{"n_layer": 9, "d_model": 256, "n_experts": 40, "experts_per_token": 8, "d_expert": 96, "d_shared_expert": 0, "activation": "reglu", "moe_layers": [0, 1, 2, 3, 4, 5, 6, 7, 8], "router_score": "softmax", "normalize_top_k": true, "routed_scale": 2.5, "balance_loss": 0.0192, "balance_bias": false, "n_groups": 4, "groups_per_token": 3, "init_std_router": 0.0283, "lr_router": 0.00102, "vocab_size": 22992, "norm": "rmsnorm", "norm_eps": 1e-06, "tie_embeddings": true, "optimizer": "soap_variant", "lr": 0.00412, "beta1": 0.95, "beta2": 0.95, "batch_tokens": [32768, 65536, 98304], "seq_len": 512, "train_tokens": 470700000, "steps": 7801, "dataset": "wikipedia_en"}
Below are experts of layer 5 (counted from 0) of a mixture-of-experts language model. Rows are named down (a neuron's output weights, with its number) and show model dimensions 0-255. Each number is 50 + 15 x the weight over its row's rms, rounded and kept within 0 to 99.
Before each expert's rows: "comes before" lists some tokens at least twice as common just after its tokens as in all text. This comes from a sample of Wikipedia text that the model never trained on. Tokens count by the router's weight.

# expert 21
comes before: "1", "-", "|", "2", " The", "=="
down0:66 45 63 64 28 47 63 67 41 57 25 44 51 50 35 62 56 50 50 22 53 58 57 50 34 57 39 54 39 37 48 52 35 68 51 63 50 57 57 56 38 52 36 64 71 84 69 44 34 76 48 54 48 40 34 86 37 69 18 46 45 29 42 39 46 66 42 81 64 39 79 15 56 41 73 31 45 59 48 26 56 64 49 46 59 38 18 54 52 18 33 40 28 58 43 33 42 53 74 58 34 38 66 50 58 49 35 36 50 73 43 42 50 26 55 63 46 58 57 62 62 51 35 35 41 66 41 69 60 41 55 53 60 47 40 73 49 44 47 22 81 55 74 25 37 38 35 69 40 35 32 27 43 73 37 34 45 49 31 47 52 49 62 34 55 60 39 73 72 61 68 47 56 49 78 55 62 61 82 59 60 70 25 46 75 48 22 19 71 60 54 49 65 61 30 12 59 43 40 56 68 47 45 47 80 35 76 45 60 39 26 41 62 46 29 60 64 56 47 82 78 66 69 30 54 34 14 27 39 56 48 35 40 49 48 53 45 63 53 41 69 52 53 54 42 22 33 58 31 53 54 27 57 37 54 46
down1:51 59 46 26 93 43 52 52 56 48 25 33 77 40 81 60 47 48 37 40 46 52 43 63 61 53 84 37 44 55 55 72 63 61 61 29 35 66 69 45 52 37 67 40 43 44 89 54 50 34 27 40 37 84 62 44 48 36 38 44 67 66 40 73 61 40 40 66 48 46 56 61 41 61 54 49 45 73 38 72 56 35 30 53 38 91 46 36 77 56 24 20 18 43 29 51 38 74 44 19 64 45 63 66 48 34 39 39 58 47 44 30 52 76 42 60 43 54 62 34 80 42 39 41 44 38 28 49 59 19 40 74 75 31 44 58 46 29 59 22 56 55 49 47 68 53 66 58 52 61 42 45 66 34 44 53 40 58 29 60 53 66 34 61 25 46 44 57 48 41 87 50 48 48 67 94 26 58 40 38 36 64 30 66 67 60 41 52 49 43 52 41 73 60 64 59 57 68 42 55 62 77 67 41 43 41 57 49 48 29 34 61 45 32 45 30 41 28 27 55 60 30 40 40 66 74 65 41 34 62 63 72 26 58 55 69 81 62 67 60 64 58 63 30 60 42 39 44 59 46 49 41 36 41 59 56
down2:45 62 55 69 64 63 47 41 51 65 35 25 46 58 60 53 71 56 64 45 42 47 43 61 47 61 67 45 54 68 51 73 66 53 49 61 42 41 71 63 35 62 47 59 49 52 84 63 55 47 28 29 63 39 43 47 19 48 75 56 57 65 56 69 46 56 30 74 36 75 37 53 75 60 41 43 70 55 33 58 26 54 67 73 70 58 59 64 44 42 61 59 47 80 32 49 56 32 28 63 55 53 47 37 67 58 56 45 34 56 50 51 56 60 48 45 52 46 63 50 46 48 48 54 53 33 65 57 41 63 54 29 46 53 61 58 50 62 58 37 53 56 67 63 53 08 99 25 78 48 82 61 87 70 82 78 48 54 42 38 60 37 06 35 29 45 44 44 33 61 34 51 35 57 61 00 65 55 36 55 66 56 74 58 18 68 69 62 58 28 48 41 61 75 51 39 56 61 46 38 47 44 48 71 66 51 44 36 30 59 32 53 76 48 68 78 63 44 36 64 54 72 46 61 55 43 51 49 17 59 65 43 54 55 58 55 40 51 26 48 60 61 51 20 31 55 70 93 41 44 48 23 45 71 32 51
down3:39 50 66 33 49 44 50 53 22 28 58 48 24 60 65 34 45 48 35 52 51 38 41 67 57 71 41 69 39 49 74 77 51 30 40 67 32 32 35 38 64 51 55 68 47 56 32 38 32 45 69 23 61 46 24 56 57 66 37 64 68 48 63 84 47 55 99 50 38 47 53 20 72 41 47 49 45 60 59 29 51 57 69 66 09 43 70 31 26 56 75 46 63 28 22 63 46 66 48 68 64 37 44 49 66 42 42 50 42 43 34 32 82 38 41 81 37 54 33 31 60 38 37 49 68 55 48 54 62 41 17 59 61 75 33 55 59 44 55 11 60 61 30 48 32 64 46 71 44 74 40 46 51 46 21 44 49 71 30 55 71 50 64 53 63 42 62 38 61 58 26 46 53 75 39 35 38 37 64 52 64 70 60 28 76 78 61 67 27 36 41 22 51 40 53 65 88 39 53 69 42 47 39 46 25 71 61 61 45 69 67 48 52 44 71 46 59 37 54 30 63 57 47 47 56 54 32 50 54 47 41 37 59 48 56 58 54 54 35 47 52 33 51 27 41 23 37 41 49 58 42 48 54 70 30 48
down4:70 52 38 71 41 45 45 63 66 38 51 42 65 55 41 31 44 43 47 55 52 41 41 46 59 69 29 32 66 38 49 39 48 57 77 41 40 66 17 61 49 56 67 51 25 54 46 45 39 71 71 63 40 49 58 71 65 58 54 41 68 33 48 44 75 66 23 48 57 79 34 55 39 64 60 46 52 34 35 78 59 28 47 70 59 40 52 61 63 52 54 60 27 39 61 49 28 38 22 36 63 45 81 46 71 57 36 73 43 01 55 50 66 49 56 53 38 40 49 16 50 45 40 48 60 71 49 56 51 74 38 32 59 50 75 40 47 28 60 59 61 44 57 52 43 42 76 58 37 42 36 74 45 48 37 96 28 62 55 45 50 43 57 66 68 42 13 52 59 40 39 52 44 54 55 35 41 59 54 37 32 39 24 59 63 43 49 51 59 26 62 46 56 30 64 40 20 51 51 49 62 34 67 31 55 34 51 34 27 50 55 43 85 61 52 73 23 63 70 67 31 62 68 66 57 44 76 50 51 62 84 55 53 73 33 80 54 35 42 72 22 58 60 38 66 52 30 79 32 38 31 29 60 48 84 36
down5:63 42 40 41 51 38 47 39 24 41 69 67 86 48 70 56 59 26 60 60 58 23 53 36 30 57 63 45 39 47 54 65 39 47 59 45 85 73 53 54 35 66 43 31 27 53 55 37 49 19 58 38 23 27 33 34 39 49 37 71 48 51 50 60 46 87 52 62 35 64 29 58 41 39 52 41 32 59 40 69 57 56 34 35 36 26 53 36 25 43 50 47 42 62 58 40 44 40 44 49 53 40 35 55 66 47 50 34 46 61 60 64 44 47 62 40 64 46 23 48 48 25 30 46 37 75 61 34 49 70 46 40 41 39 39 13 52 70 70 77 49 45 16 53 61 50 65 32 46 33 26 56 43 73 47 48 46 51 45 62 24 73 41 53 53 65 27 44 58 61 28 30 15 51 34 62 43 40 47 49 56 75 39 50 66 23 35 59 63 52 43 39 62 68 68 29 78 53 22 48 47 29 53 48 54 47 61 19 53 63 94 04 37 40 71 54 51 25 44 45 75 34 69 52 37 39 56 47 62 45 33 32 34 69 42 63 58 44 58 24 24 55 65 56 71 47 80 53 50 78 55 62 46 53 61 52
down6:41 51 43 99 67 54 82 53 31 48 28 09 66 39 21 38 62 52 63 39 62 28 28 56 23 51 40 48 47 29 60 46 50 33 48 41 61 68 56 43 26 39 40 64 31 42 45 42 58 55 33 44 31 45 44 44 32 59 35 68 35 50 40 14 73 33 61 53 40 54 32 45 36 45 34 50 46 63 73 45 46 32 53 50 38 27 12 67 31 38 80 38 30 24 39 45 46 55 54 40 53 80 56 51 78 59 33 42 29 25 64 43 50 36 67 52 41 58 33 56 77 37 36 69 43 50 64 57 72 51 36 60 27 53 48 53 67 66 72 48 45 48 44 28 17 43 49 63 33 28 50 77 54 36 39 57 55 60 36 42 51 51 45 64 48 49 38 58 53 73 39 54 64 45 39 36 50 60 40 46 23 57 80 60 62 55 78 64 87 51 22 74 57 68 55 66 52 18 52 44 40 42 34 24 54 53 65 57 71 58 47 35 42 61 59 65 60 35 34 71 52 35 51 55 37 50 30 66 50 22 52 54 71 63 74 38 55 55 83 40 37 53 46 54 72 32 42 54 27 49 51 55 27 54 46 73
down7:63 34 42 44 55 29 50 40 30 41 57 68 60 43 49 59 52 63 63 28 21 62 53 31 52 26 45 47 54 46 61 70 39 76 50 68 56 32 24 32 26 51 74 64 60 42 42 55 32 25 49 37 32 46 38 33 64 49 67 62 34 47 30 42 46 65 46 38 32 58 47 52 51 49 57 76 66 44 55 28 88 44 65 73 31 42 45 28 68 69 40 32 43 43 36 37 54 58 48 38 69 53 23 48 66 64 44 53 33 49 63 66 69 38 38 55 35 47 47 48 42 65 46 62 77 28 25 39 58 55 62 30 64 27 45 53 35 68 70 52 41 39 57 60 61 67 75 58 72 29 64 62 38 43 43 38 50 72 35 49 65 39 48 60 69 47 45 51 19 60 46 79 18 57 30 51 55 50 79 39 34 90 71 27 21 60 68 49 61 68 80 49 52 52 60 61 53 84 61 48 52 31 49 31 56 49 43 62 30 82 25 69 79 60 69 63 64 64 58 35 40 44 66 54 56 43 41 62 56 60 58 42 63 64 34 23 49 78 82 45 32 44 81 38 66 66 51 45 48 28 43 41 56 65 30 72

# expert 39
comes before: " ", "-", "|", " \"", " The", " —"
down1:48 17 23 53 42 46 50 44 41 55 37 59 50 48 56 48 43 43 65 27 63 09 48 57 62 60 61 31 59 41 15 43 71 37 22 29 60 47 52 36 56 43 48 62 59 40 45 64 72 55 58 56 61 45 68 90 60 49 02 39 14 55 46 50 73 44 33 43 52 46 38 36 32 35 48 36 77 30 53 20 14 75 48 45 75 31 08 61 52 63 70 69 19 34 57 30 48 68 42 60 47 76 50 61 61 61 37 58 50 18 56 72 52 47 43 63 45 69 26 39 41 67 58 56 63 45 68 52 32 54 24 37 46 68 46 35 52 49 29 72 37 72 59 73 34 58 25 69 24 58 67 48 41 45 37 52 42 35 45 37 54 52 35 45 37 59 65 50 35 35 64 53 50 72 51 39 62 40 39 51 27 57 62 47 29 34 77 59 67 50 17 34 66 64 69 48 80 31 63 60 64 32 50 50 51 57 37 43 51 37 61 35 36 67 65 59 59 37 33 48 50 51 56 44 53 57 23 46 53 68 40 33 23 60 42 35 28 39 66 61 53 41 49 53 57 40 55 58 41 35 20 49 49 40 58 41
down2:56 16 68 59 68 67 64 70 37 37 61 13 49 65 49 63 18 51 46 34 55 46 34 76 43 59 49 77 73 57 83 44 52 38 37 68 48 56 53 63 46 62 60 51 60 33 40 16 36 39 31 50 61 51 46 58 43 40 40 35 66 52 73 72 54 44 55 68 35 28 51 50 54 30 45 32 61 64 56 42 61 28 38 22 75 06 23 51 75 54 71 51 54 51 38 43 64 51 45 74 38 61 46 45 71 64 32 63 51 68 63 32 67 35 65 22 72 38 46 52 46 50 34 58 75 63 61 34 38 49 59 46 75 59 69 45 37 73 49 40 34 38 70 61 66 48 49 62 21 46 41 39 41 61 28 50 65 69 66 52 33 52 55 53 44 62 46 56 30 62 40 32 58 49 47 57 58 73 56 59 30 70 47 50 57 34 74 57 45 53 61 68 48 39 66 64 36 42 51 29 27 56 66 26 61 48 57 45 39 51 57 33 55 57 68 56 49 47 52 46 37 60 57 52 67 60 64 53 30 49 31 59 33 13 31 74 39 35 43 40 06 36 64 68 73 47 62 41 44 86 60 44 00 39 52 27
down3:54 50 40 38 66 65 42 59 47 54 84 65 61 60 33 42 49 47 63 42 79 44 61 46 33 72 58 30 53 16 31 51 33 23 15 25 61 46 47 50 32 48 71 53 58 48 61 44 54 51 56 40 67 85 47 57 50 28 27 54 49 47 27 47 68 39 33 42 38 60 50 47 28 44 66 61 46 51 22 18 55 43 46 39 69 81 18 69 35 31 45 52 12 53 48 49 74 28 41 82 70 38 48 36 60 46 68 51 59 46 52 19 67 62 12 49 58 57 53 63 37 29 49 48 66 40 53 53 56 44 55 48 53 63 35 31 46 30 21 53 40 24 51 47 70 32 34 34 91 58 45 30 45 26 46 31 57 35 44 44 33 50 74 56 57 53 57 66 52 47 99 52 54 30 74 79 99 62 60 55 61 54 45 48 47 32 47 57 52 56 46 67 50 37 58 43 37 54 29 47 58 53 41 43 73 57 37 42 43 73 47 60 48 60 50 42 61 38 60 59 63 35 54 53 60 32 44 44 34 54 49 46 67 43 64 23 63 19 42 53 42 43 25 55 69 47 38 73 44 57 41 57 26 45 53 31
down4:83 56 64 64 38 62 60 47 54 11 45 55 38 55 41 55 83 47 35 19 38 37 64 39 56 55 47 70 43 74 50 37 61 60 56 49 59 41 57 34 46 59 31 43 54 34 32 43 40 73 43 33 36 50 53 29 59 17 44 53 59 74 60 51 26 52 38 41 62 54 51 47 23 74 28 79 83 66 64 42 29 41 58 56 61 93 59 35 37 82 41 54 48 38 32 52 48 47 29 75 47 49 66 41 58 40 74 57 51 50 45 40 53 44 37 68 66 78 35 68 71 59 66 64 63 54 64 61 63 64 54 87 73 48 51 30 48 50 32 35 52 82 53 63 34 61 22 34 29 67 66 75 39 56 35 51 53 36 41 67 54 50 29 38 61 48 72 40 79 61 59 43 52 67 59 38 27 38 42 45 54 59 59 46 71 45 49 54 59 55 49 69 54 53 35 45 66 60 51 60 63 37 59 42 48 57 57 56 98 17 51 61 53 28 65 52 51 52 72 56 58 34 46 11 25 67 64 35 66 26 71 68 58 70 61 36 36 34 38 32 55 58 63 33 65 68 58 49 52 63 34 24 48 34 44 45
down5:45 47 74 42 61 80 58 48 48 68 34 37 64 40 61 60 53 58 35 26 41 60 34 64 53 50 43 55 40 69 26 67 42 61 38 58 53 55 58 42 45 58 50 44 32 49 49 04 53 46 40 61 52 65 40 63 53 71 50 27 70 56 45 49 52 39 63 36 66 40 57 55 72 70 50 51 28 54 61 17 17 35 51 46 48 52 63 06 47 39 41 56 51 50 49 48 57 37 54 25 37 49 44 46 59 34 53 49 21 53 24 26 42 54 61 67 47 42 58 26 38 36 80 58 25 51 39 36 77 35 59 38 51 49 47 65 44 69 79 41 60 43 43 76 27 44 30 80 40 62 35 56 64 56 62 48 20 21 22 55 51 50 39 37 63 46 67 44 51 58 51 63 55 51 41 58 30 50 67 14 37 51 50 48 51 52 39 52 59 40 51 76 50 72 17 86 41 31 31 24 56 42 55 73 54 48 54 35 61 50 56 63 55 45 56 78 23 14 54 41 08 56 45 56 32 22 36 52 43 52 28 66 28 58 51 62 28 77 34 56 30 38 25 56 49 42 42 63 56 56 32 37 76 68 82 64
down6:48 56 18 30 74 31 71 75 45 31 13 39 55 56 42 37 95 58 44 67 46 61 48 49 25 47 54 35 61 33 30 42 44 58 29 53 85 49 42 53 37 24 42 63 52 48 50 77 46 34 49 67 51 57 68 64 26 41 55 26 20 73 53 48 32 67 54 40 55 35 25 54 76 46 23 37 65 51 50 60 71 72 42 65 45 33 55 41 75 36 52 65 70 50 49 26 35 86 64 63 45 46 58 61 51 70 54 58 82 42 53 44 34 44 50 58 48 72 33 31 61 74 68 39 44 49 69 27 62 53 48 51 63 69 46 71 40 46 43 59 47 79 35 45 41 30 64 43 46 52 24 51 47 77 42 32 55 55 55 30 62 46 48 47 40 40 58 57 72 40 55 41 38 55 73 51 34 61 73 31 61 43 52 68 60 39 52 52 52 72 22 43 58 48 48 49 64 50 17 51 11 57 42 57 41 55 30 57 87 55 46 67 64 43 54 27 29 40 71 66 41 40 73 33 40 46 34 21 49 75 30 17 39 33 52 48 56 46 34 47 57 46 62 54 75 33 66 40 37 38 46 57 71 52 43 40
down7:53 33 14 56 31 51 31 28 49 37 41 65 83 34 34 74 65 43 60 64 29 24 56 64 46 31 83 60 51 42 49 62 64 43 26 66 55 55 58 23 48 43 20 51 51 38 45 50 79 50 67 51 43 60 42 41 65 34 60 27 46 34 55 32 37 69 57 64 62 59 47 50 45 46 45 61 66 47 43 32 42 71 72 68 26 45 74 33 52 69 47 39 65 48 50 31 39 55 52 60 63 44 35 59 70 52 45 51 74 37 26 48 51 48 65 19 68 77 58 78 49 24 66 30 58 36 42 21 61 58 56 42 77 53 21 52 38 72 31 84 50 29 67 51 62 53 51 57 53 37 77 69 35 42 63 64 40 47 49 23 41 58 66 86 66 51 54 58 42 48 56 62 40 32 89 54 43 39 60 58 48 42 55 51 44 53 52 24 30 63 40 31 58 18 39 46 51 41 30 46 58 38 66 64 36 50 61 53 42 33 45 35 48 48 58 64 37 67 23 58 51 50 79 69 25 47 35 61 17 47 31 41 44 53 77 31 52 58 76 52 39 51 44 56 37 74 59 71 55 53 64 60 57 22 46 14
down8:46 37 48 57 42 80 40 47 28 54 66 56 47 73 60 46 60 40 47 08 63 71 63 45 58 52 50 36 57 40 11 44 38 43 40 49 91 41 08 36 39 30 32 38 44 35 33 42 33 68 51 45 78 50 65 30 48 66 41 63 37 69 30 52 53 62 40 51 68 63 52 33 58 51 12 41 52 59 55 49 49 39 63 68 66 02 66 44 25 25 60 47 58 34 33 58 51 48 50 74 47 39 41 29 62 53 25 60 31 71 45 43 46 18 39 69 56 22 59 63 76 41 22 32 31 39 53 52 34 29 48 42 38 59 67 37 69 58 67 58 54 50 38 47 57 69 44 63 65 81 59 49 40 40 53 27 57 39 51 63 67 46 71 58 42 49 59 61 50 80 30 40 51 40 97 49 51 68 54 39 45 29 50 47 39 44 36 49 62 74 61 53 57 51 39 66 55 37 59 68 63 41 43 40 26 42 64 38 51 52 49 39 40 35 32 63 38 57 57 68 33 67 48 69 46 71 44 51 59 63 49 65 46 15 68 46 49 39 57 48 54 37 46 40 44 72 40 63 50 71 58 66 65 93 23 68

# expert 8
comes before: "|", " ", "-", "==", " The", "==="
down0:80 50 00 63 64 49 57 68 48 41 25 40 62 46 55 40 59 49 42 45 53 46 59 56 55 64 71 57 53 44 35 36 28 23 25 57 65 29 54 34 39 58 45 47 79 29 52 35 57 44 56 78 31 67 60 71 37 61 30 62 46 48 51 69 78 45 52 42 33 49 09 73 44 28 40 77 59 43 52 51 62 38 64 61 32 25 28 49 44 53 64 42 68 17 57 46 45 37 44 27 36 44 45 65 59 45 18 43 26 42 40 76 79 30 43 20 41 61 26 51 37 38 81 69 38 65 58 42 55 65 41 41 75 60 64 53 37 49 20 46 45 49 49 50 47 57 61 44 41 44 35 53 61 36 61 39 15 69 58 65 48 70 37 62 42 50 75 64 37 65 52 87 50 41 57 52 52 45 51 49 56 46 48 58 50 44 51 42 58 76 38 49 46 57 32 63 55 53 61 54 55 63 59 40 33 62 68 64 44 32 38 34 29 47 30 44 52 53 29 54 15 43 45 54 64 72 36 71 19 50 72 39 47 27 36 46 41 79 40 47 30 67 38 62 30 62 57 39 52 46 35 13 40 25 47 24
down1:51 71 50 46 47 70 34 73 38 45 64 39 55 50 58 44 45 42 38 33 59 99 22 36 82 46 68 56 39 30 49 42 66 50 57 35 50 34 63 44 35 49 71 44 42 56 70 38 37 24 49 54 45 68 32 46 38 61 18 57 48 45 41 34 49 60 62 72 28 82 38 58 38 48 25 72 88 41 51 39 18 32 42 64 59 71 50 30 33 55 70 31 27 62 61 65 64 66 49 31 47 52 64 42 42 36 54 32 61 61 32 51 42 64 63 69 65 71 58 81 57 32 58 51 64 51 38 68 78 33 54 63 45 47 49 53 62 31 48 47 53 57 66 37 22 39 41 62 67 51 73 63 26 38 55 22 31 42 43 29 44 39 35 44 73 68 66 66 40 59 67 61 48 09 68 53 38 16 31 52 26 75 25 63 60 53 45 61 51 63 55 31 62 50 65 50 60 29 62 41 61 49 50 33 79 47 61 25 40 60 47 64 33 71 58 56 59 65 34 60 40 61 34 55 46 37 32 26 27 47 66 18 35 32 36 55 50 69 59 53 57 38 49 49 53 49 44 52 50 67 84 33 42 35 62 38
down2:40 54 97 56 43 89 43 69 67 49 49 77 46 47 35 31 45 45 43 55 71 40 72 61 41 67 45 56 40 41 52 34 48 54 36 51 37 39 60 43 63 40 34 17 37 70 66 29 59 49 63 42 36 63 71 51 50 73 23 55 72 75 41 78 57 28 15 53 36 46 56 53 50 67 44 63 51 50 45 42 87 66 49 72 34 45 38 60 33 69 62 47 56 32 73 19 38 45 19 60 47 80 32 31 33 63 43 42 39 52 67 47 24 61 32 56 66 78 37 51 27 48 60 40 41 54 70 10 61 40 58 37 54 71 54 55 58 47 60 56 33 53 29 61 45 48 49 63 55 29 36 46 57 61 71 44 48 34 71 37 45 58 50 32 56 48 69 31 87 22 47 62 46 29 57 20 39 58 43 38 44 59 61 44 50 54 64 56 35 22 55 34 71 40 41 50 58 40 76 67 34 39 39 50 36 36 64 64 67 36 65 50 57 63 53 49 51 45 59 38 56 56 68 42 66 61 61 28 49 86 62 34 31 61 32 48 35 35 53 37 69 26 38 41 59 56 36 59 65 48 35 69 39 85 52 27
down3:81 33 47 47 53 35 30 47 52 39 56 43 55 52 51 51 37 59 65 81 70 56 48 41 33 45 45 46 50 54 39 67 47 89 37 50 27 48 57 61 26 34 40 31 52 69 30 40 64 58 15 60 59 22 40 42 54 67 58 41 26 55 82 37 36 48 41 69 57 59 26 26 48 11 70 50 65 59 53 40 55 65 46 72 75 43 67 21 42 59 22 35 56 19 70 68 65 52 47 53 50 48 38 44 47 28 45 58 41 29 35 36 63 56 60 19 60 47 53 36 56 40 68 57 29 61 40 68 65 73 62 60 29 20 40 32 50 29 44 57 33 50 84 52 68 30 69 40 42 28 68 53 66 49 42 22 52 38 64 54 61 47 69 19 37 62 34 43 20 46 47 65 37 59 51 49 49 49 54 51 39 35 64 63 71 41 48 51 62 72 82 44 56 50 50 45 39 26 73 52 62 37 44 42 70 58 62 57 11 53 42 29 66 58 68 52 55 57 57 42 56 46 42 61 61 30 36 65 54 41 46 54 74 31 51 46 49 65 34 44 44 62 56 42 51 51 36 21 64 21 44 17 51 93 47 31
down4:45 39 40 64 67 39 62 65 68 66 52 58 32 37 63 42 42 67 47 64 50 64 21 67 36 26 55 58 48 32 49 54 36 38 52 42 43 60 58 31 44 61 35 17 70 57 38 38 48 46 51 56 53 31 55 62 54 47 51 19 38 64 58 58 55 36 50 72 41 56 42 50 36 40 85 62 61 53 42 66 58 46 50 49 71 51 20 54 35 44 66 84 36 46 41 62 44 77 28 15 60 57 34 52 29 62 68 31 61 37 30 46 49 74 26 46 47 46 52 53 47 49 58 51 45 73 42 74 40 65 24 75 71 62 70 36 88 76 55 23 56 72 56 45 76 43 30 76 28 38 35 14 50 62 35 62 60 43 45 59 56 23 47 41 31 48 47 57 44 47 55 61 66 62 42 54 34 54 42 48 60 32 90 78 40 77 10 33 66 31 50 47 60 55 77 32 34 58 55 63 49 19 52 57 47 45 56 68 48 29 69 54 44 47 14 64 37 52 45 66 75 51 43 53 26 31 17 36 36 51 65 44 40 36 47 26 49 51 46 40 41 54 61 36 52 56 61 46 59 80 68 83 49 40 65 47
down5:35 35 43 50 49 39 81 52 73 62 40 36 79 38 35 70 36 56 60 38 59 78 41 35 50 40 43 59 27 45 62 89 62 45 72 39 58 58 74 58 55 64 65 57 65 70 30 43 40 53 44 35 62 72 57 15 51 55 56 48 48 41 57 33 65 38 54 26 56 68 50 60 52 52 51 32 58 50 37 74 47 48 71 14 37 50 56 48 66 40 17 56 40 85 58 55 57 42 59 72 60 56 65 53 68 64 56 78 56 42 58 29 59 21 33 45 46 31 57 24 64 52 65 43 65 42 51 75 34 24 41 44 54 54 49 50 50 80 40 54 59 36 38 37 61 34 75 23 51 39 44 38 64 29 23 43 47 50 68 33 46 24 61 52 83 65 42 39 34 65 38 51 64 52 59 52 56 24 63 87 43 37 45 28 52 40 32 71 53 63 33 60 44 18 78 50 40 58 67 62 61 64 60 46 47 49 46 61 33 36 56 55 57 16 71 50 62 57 52 61 63 59 60 22 13 47 74 69 45 70 63 62 66 63 61 44 59 56 72 39 68 53 47 88 49 28 45 51 55 62 58 20 43 75 54 49
down6:37 43 36 52 52 30 50 40 41 44 55 71 51 25 44 53 45 48 20 37 56 59 19 85 17 45 34 43 29 71 43 70 56 61 48 37 29 50 46 42 29 66 38 64 52 30 54 39 11 76 56 52 79 64 43 52 22 34 63 42 47 36 27 28 66 48 47 80 45 56 39 39 43 38 45 49 65 34 41 47 56 78 52 25 37 52 37 69 32 52 64 32 47 70 61 33 35 70 21 51 57 59 66 52 63 52 78 49 69 55 80 48 37 48 62 51 78 52 52 63 39 79 68 25 65 44 34 47 82 31 51 75 67 48 30 29 44 23 56 41 55 33 42 63 39 49 36 51 53 52 31 43 43 62 31 57 59 56 58 33 51 54 35 57 63 45 56 49 61 40 53 32 17 26 16 47 44 51 62 50 45 51 49 35 71 33 47 63 44 31 35 65 45 22 78 38 43 62 56 32 54 37 57 75 81 51 45 73 41 42 49 41 64 45 37 54 68 56 38 66 70 64 65 29 46 14 54 26 56 65 63 65 38 65 52 55 25 34 26 47 39 55 38 36 44 63 48 64 41 32 74 53 58 47 72 33
down7:47 55 46 47 61 44 42 57 74 47 55 70 85 40 55 79 59 47 39 47 46 31 31 48 90 51 40 67 38 58 37 59 34 56 40 59 34 65 20 56 26 40 42 56 44 73 70 27 42 35 64 55 77 75 46 63 55 46 42 49 35 73 34 44 48 52 35 40 58 73 30 66 55 59 61 48 40 65 33 43 51 55 42 55 58 71 57 52 71 74 27 64 44 47 47 43 64 40 31 36 55 55 34 68 43 23 48 74 38 54 67 36 64 63 39 42 70 56 40 58 64 58 52 44 48 54 44 50 49 63 37 60 66 57 45 37 24 55 39 71 42 25 43 51 51 74 74 64 61 64 66 43 71 44 69 42 26 35 43 58 56 23 40 56 37 56 26 46 59 75 48 60 61 59 37 28 46 60 53 33 29 39 55 31 47 60 67 51 55 46 41 45 80 63 51 38 49 44 78 43 77 45 48 60 38 40 57 62 49 38 71 45 29 44 37 50 10 72 62 56 99 17 19 70 41 32 79 49 55 54 54 78 50 52 41 54 51 35 44 62 59 54 11 55 69 58 65 65 43 72 43 76 41 92 26 48